Weights of a small mixture-of-experts language model, trained from scratch on English Wikipedia: width 768, 5978 steps.
Below are experts of layer 3 (counted from 0) of a mixture-of-experts language model. Rows are named router (the router's row for the expert), gate (a neuron's input weights, with its number), up (a neuron's input weights, with its number), down (a neuron's output weights, with its number) and show model dimensions 384-431. Each number is 128 + 32 x the weight over its row's rms, rounded and kept within 0 to 255.
Before each expert's rows: "gets" lists some tokens that make up at least twice as much of what it gets as of all text. This comes from a sample of Wikipedia text that the model never trained on. Tokens count by the router's weight.

# expert 14
gets: " ", " (", "-", "–", "==", " T"
router [115 107 112 150 153 167 126 129 139 127  60  67 112 109 152 103 116  44 122 135  96 125 135 108 185 172 103 117 152 187 117 118 120  82 126 176 123 111 102 171 171 197  57 154 141 176 101 130]
gate0 [112 154 185 181 138 136 175 114 101 114 120 167 131 164 111 148  57  64  42 104 116 133 157  86 162 158  71 108 172  97 155 128 135  68 121 141  81 101 111 177 163 156  71 185 134 154 117 135]
up0 [180  86  95 125  95  92 113 126  73 156  97 182 122 158 102 144 162 157  82 127 151 115  84 127  85  95 101 135 148 122 107  80 142 145 129 113 121 171 114  95 125 151 187  84  57 131 159 122]
down0 [106 136 138 119  99 110 111 158 129 140 127  31 200 179 108 102 133  95 140 112  57 114 147 121 113 163 153  90 110 164 147  88  97  70 142 193  97 163 119 132 121 139 128 114  93 136 130  87]

# expert 7
gets: ".", "|", "\n", ".\n\n", "-", " |\n"
router [137 129 159 125  71 185 186 126 127 187 151 114 120 112 151 119 138 208 125 136 142 132 133 113 101 199 195 133 127 178 138 110  81  95 107 167  72 116 110 122 119 133 126  98 157 152 144 172]
gate0 [119 108 137 147 120 141 146 116 154 119 223 124  58 115 143  88 106 111 138 130 154 178 131  58 114  74 142 186  98 179 145  83 116  80 151 116 164 192 121 136 146 123 117 111 159 157 123 157]
up0 [111 113  88 115  57 140 115 163 181  80 113  80  59 123  98 104 158 145 150 105  82 158  99 115 160 133 139 159  91  84 207 101 185 134  54  95 165 169 156 180 174 129  48 167 103 128 171  98]
down0 [ 95 127 174 159 152 115 175  99 122 114 103 157  87 160 166 129 130  58 187 135 139 129  93 116 148 158 139  64 110  95 128 128 139 129 128 131 158 152 137 152 110  89 162 103  57 154 154  54]

# expert 11
gets: " of", " in", " on", " for", " with", " by"
router [130 134 165 117 117 205 128 170  90 108 195 164 161 133  90 127 104 138  85  85  59 126 149 140 116 121  41 126 107 123 110 109 126 139 126 141 152 188 103  78 111 165 179 123 177 170 128 163]
gate0 [ 64  83 146 185  88 155 144 102 163 148  97 113 109 220 121  85 129  85  97 129 116 137 137 108  92 101 161  94 153 119 195 136 230 169 179 154  98 152 134 125 209 118 137 136  92  88 131 241]
up0 [147 125 138 173  53  55 106 109  80  95  75 104 164 145 112 141 154 142 153 164 178 104 108 159 128  78 122 126 114 104 154  78 221  64 115 106 104 117 124  81 152  94 162 101 169 107 111 118]
down0 [118  98  92 132 152 161 154 212 140 131 123 114 106 115  91 195 142 156 109 131 102 154 165 130 127 141 161  98  94  67 153 138 118  84 153 117  89 138 139 109 181 122 114  57 115 164 120 117]

# expert 15
gets: " |", ",", " and", " to", ")", ";"
router [ 98 147 154 145  97  66 174 187  46 136 119  66 162 129  84  85 124  65 148 108 103 161 134 128 175 153 118 154  34  68 105 141 101 131 111 176 188 105 131  86 110  81 129 156 116 117 169  76]
gate0 [ 91 171 163 113 124 166 153 153 124 136 119 137 165 185 123 100 166 153 118 158 160 108 145 103 132 100 168 172 117 103 162 162  90 123 174 147 152 166 107 156 168 126 103  76 128 174 154 175]
up0 [ 96 110 154 135 136 131 158  86 136 111 132 155 115  71 152  99 190 119  84 112 149 192 157 189 147 162 118  70 123 158 188  90 163 119 102  82  33 105 119  79  62 160 127 172 165 118 152 135]
down0 [125 140 144  87  96 126 118 117 106 137 174 114 131 147 156 138 126 140 139 161  73 100 149 154 140 119 156 125 155  98 163 159 131  68 151  97 167 156 137 124 101 138 113  86 109 159 127 193]

# expert 12
gets: " a", " ", " S", " D", " N", " A"
router [127 147 148 130 115 131 140 141 166 103 108  80 126 177 107 139 124  75 116 146 107 124 123  76 167  98 117 135 149 120 163 179 182 144 160 126 112 107 128 157 127 160 112  87 126 107 105 175]
gate0 [199 185 179 148 139 118  84 169  97 130 173 149  83 183  97 136 143 120 113 136 147 148  83 143  90  65 108  84  97 108 146 143 157 128 107  76 144  78  65 142  97 113 157 104 125 134 139 119]
up0 [ 97 157 175 150 146 141  68 109 122 168  59 146 132 168 157  67 156 133 133  91 175 165 129  76 119  73 111 146 114 161  97 138  50  99 109  87 128 113 105 131 116 128 124 118 181 110 126 147]
down0 [140 119  89  91 100 135  87 111 130 135 156 148 116  99 182 108 158 125  91  94 138 134 145 106 107 108 130 130 145 114 110  34  95 100 146  81 136 198 110 150 133 168 155  97 169 138 124 149]

# expert 8
gets: "s", "a", "an", "en", "i", "y"
router [150 118 104 152 132  87  93  54 143  93 170 139 137  96  61  80 144 153 128  96 115 119 142  87  81 117 130  72 146 145 151  96 104  88  61 148 166  62 132 100 151  70 130 162  60 167 131 137]
gate0 [139  83 172 134 133 135 125 110 170  65 174  67  68 127 155 145  76 139 135  85 135 142 102 127  28 108 163 141 134 137 168 127  74 111 127 119 119 105 126 136 148 168 181 131  81 141 124 121]
up0 [100 126 136 128 105 149  62 184 126 160 110 151 121  81 172 146 134 136  88  73 113 123 147 207  94  93  96 148 101 152 172 138 113  51  97 106 105  86  61 177 110 151 122 199 100  82 127 162]
down0 [124 139  98 160 118 175 157 159 126 132 117 138 162 123 122 121 102 112  86 166 137 170 138 116 158 101 229 111 155 149 148 183 124  85 166 104 160 134 139 122 120 165  89 140  93 120 144 118]

# expert 2
gets: " M", " P", " B", " R", "m", " L"
router [155 104 108 120 120 172 192 189 134 137 121 160 111 165 145 138 131  79 199 138 152 136 103 131 161  86 197 113 103 120  86 102 116 139 125  98 130 119 154  92 130 130 131 178  91  86 147 162]
gate0 [157 114 141 115 160 157 127  96 116 131 151  76  51 166 144 142 114 140 152 146 193 129  68 157 111 171 144 112 145 143 145 117 151 138 133  73 111 118 130 171 176 207  82 100 159  64 134 104]
up0 [ 89 168  61 139 128  76 123 133 147 155 111 141 160 136  94  77 102 110 158 132 126 136 152 170 192 132  49 174 117  85  92 129 101 128 100 121 191 129 114 136 117  87 135 135 128 192 123 140]
down0 [125 151  49 106 160  92 107  99 117  89 151 130 143 154 189  99 116  94 182 144  91 117 143 145 153 112 100  79 168 148  96 116 125 137 148  67 160 134 163 133 118 118 115 127 136 144  81  80]

# expert 0
gets: " the", " a", " The", "o", "The", " an"
router [128 130  92 132  61  73  87  96 168 160 168 140 140 138 147 163  99 158 121 140 125 134 153 170 109 117 142 102 129  84 156  94 111 136  95 111 115 197  72 135 116  70 168 160 103  77 131  91]
gate0 [108 167 152 143 146 103 121 132 140 151  97 133 131  95 150 151 129 103 148  70 130 161 150 172  89 130 144  86 100 136 152 111 127 100 136 139 149 128 158 143 127  95  63 123 157 171 129 162]
up0 [134 154 141 116 203 122 127 134  86 104 136  60 122 140 125 123 152 122 147 114 130 109 140 117 107  99 152 164  81 116 187  98 201 175 160 168 192 176  94 155 129  99 106 108 134 159 123 104]
down0 [105 132 174 109 150  64 124 159 137 119  65  88 158 140 153 194 101 105 149 159 143 141  69 155 115  77 105 113  92 105 191 146 102  85 131 189 147 118 133 117 103 121 100 126 122 117 118 112]

# expert 1
gets: " the", " \"", " that", "'s", " his", " The"
router [ 88 201 126 116 215 111 155 113 126  96 153  88 134  82 134 142 112 178 158 125  43 122 156 164 135 160 198 131 148 167 138 146 130 108 129  87  81  91 188 146 144 160 111 158 166 107 149  83]
gate0 [ 85 130 106 153 106 116 105 149 141 132 106  93  81 117 138 142 156 146  96 132  60 146 148 106 152 144 164 164 116 162 126 155  79 130 125 109 166 144 169 189 193 103 120 142 140  95  88 109]
up0 [208 109 130  93 174 149 147 164 180 153  81 140 106 152 154 100  85 111 152  79 136 119 191 134  69  99 147  77 159 120 148 133 144 117 130 136 118  74  95 116 115 170 150 159  94 172 163 154]
down0 [111  78 173 182  79 171 146  91 167 175 139 103 105 124 110  89 121 118 121 103 141 122 104 118 166 125 126 142 151 128 168 122 161 162 123  88 178 137 118  63 112  92 132 132 121 163  99 131]

# expert 10
gets: "1", "0", "2", "3", "4", "6"
router [113 165  92  88 129 146 117 133 108 140 129 174 183 146 157 120 149 148 159 130 125 108 149 149 101 136  89 152 135 152 101 146 118 153 199 122 133 119 127  45  77 144 142  66  67 119 119  83]
gate0 [104 110 105 117  89 156 155 102 146 167  95 138 155  61 120 115 146 150 170 155 160 153 145 112 108 116 124  68 141 119 153 156 121 115 113 122 156 149 159  95 140  84 132 146 125  82 101 118]
up0 [ 60 101  99 219 130 128 145  89 141 190 211 129  88 138  48  85 134 118 147 108 134 153 169  88 107  98 114 146 183 112  69 147  87 153  78  55 191  69 193 107 122 131 113 129  95 105 113 123]
down0 [111 148 153 216 139  91 128 119 152 124  64 104 181 151 116 121 126 147 156  90 154 169 145 178 121 127 130 139 155 151 125  78 141 136 208 180 178 157 122 101 163 122 113 113 176 155  21 109]

# expert 4
gets: ":", " L", " R", " c", " D", " d"
router [140 100 125 148 138 136 141 123 196 129  93 138 137  88 127 193  80 115 131 132 105 139 124 136 119  58 168 129 127  93 173 146 158 208 143 104 116  79  84 119 151 165 174 157 142 149 148 116]
gate0 [151 102 121 155 141 159 126 141 160 110 121 138 150 194 134 179 112 109 122 132  94 117 152  90 135  88  68 143  62 124 114 135  97  99 183 152 115 125 102 165 142 177 117 116 119 165 186 175]
up0 [ 42 137 139 203  98 177 101 120  46 173 142  95 122 114 106 114 121 135 148  59 137 119 115 130 142 155  90  96 174 131 117  78 116 127 135 122 161 138 105 155 167 113 144 131  98 127 156 124]
down0 [148 108 175 161 154 132 135  83 132 108 149 125  85 116  87 148 178  78 134 115 150 125 122 136 116 144  72  93 190 114 156 156 126  94 141 143 122  99 130 190  93  94 181 144 160 171 192 103]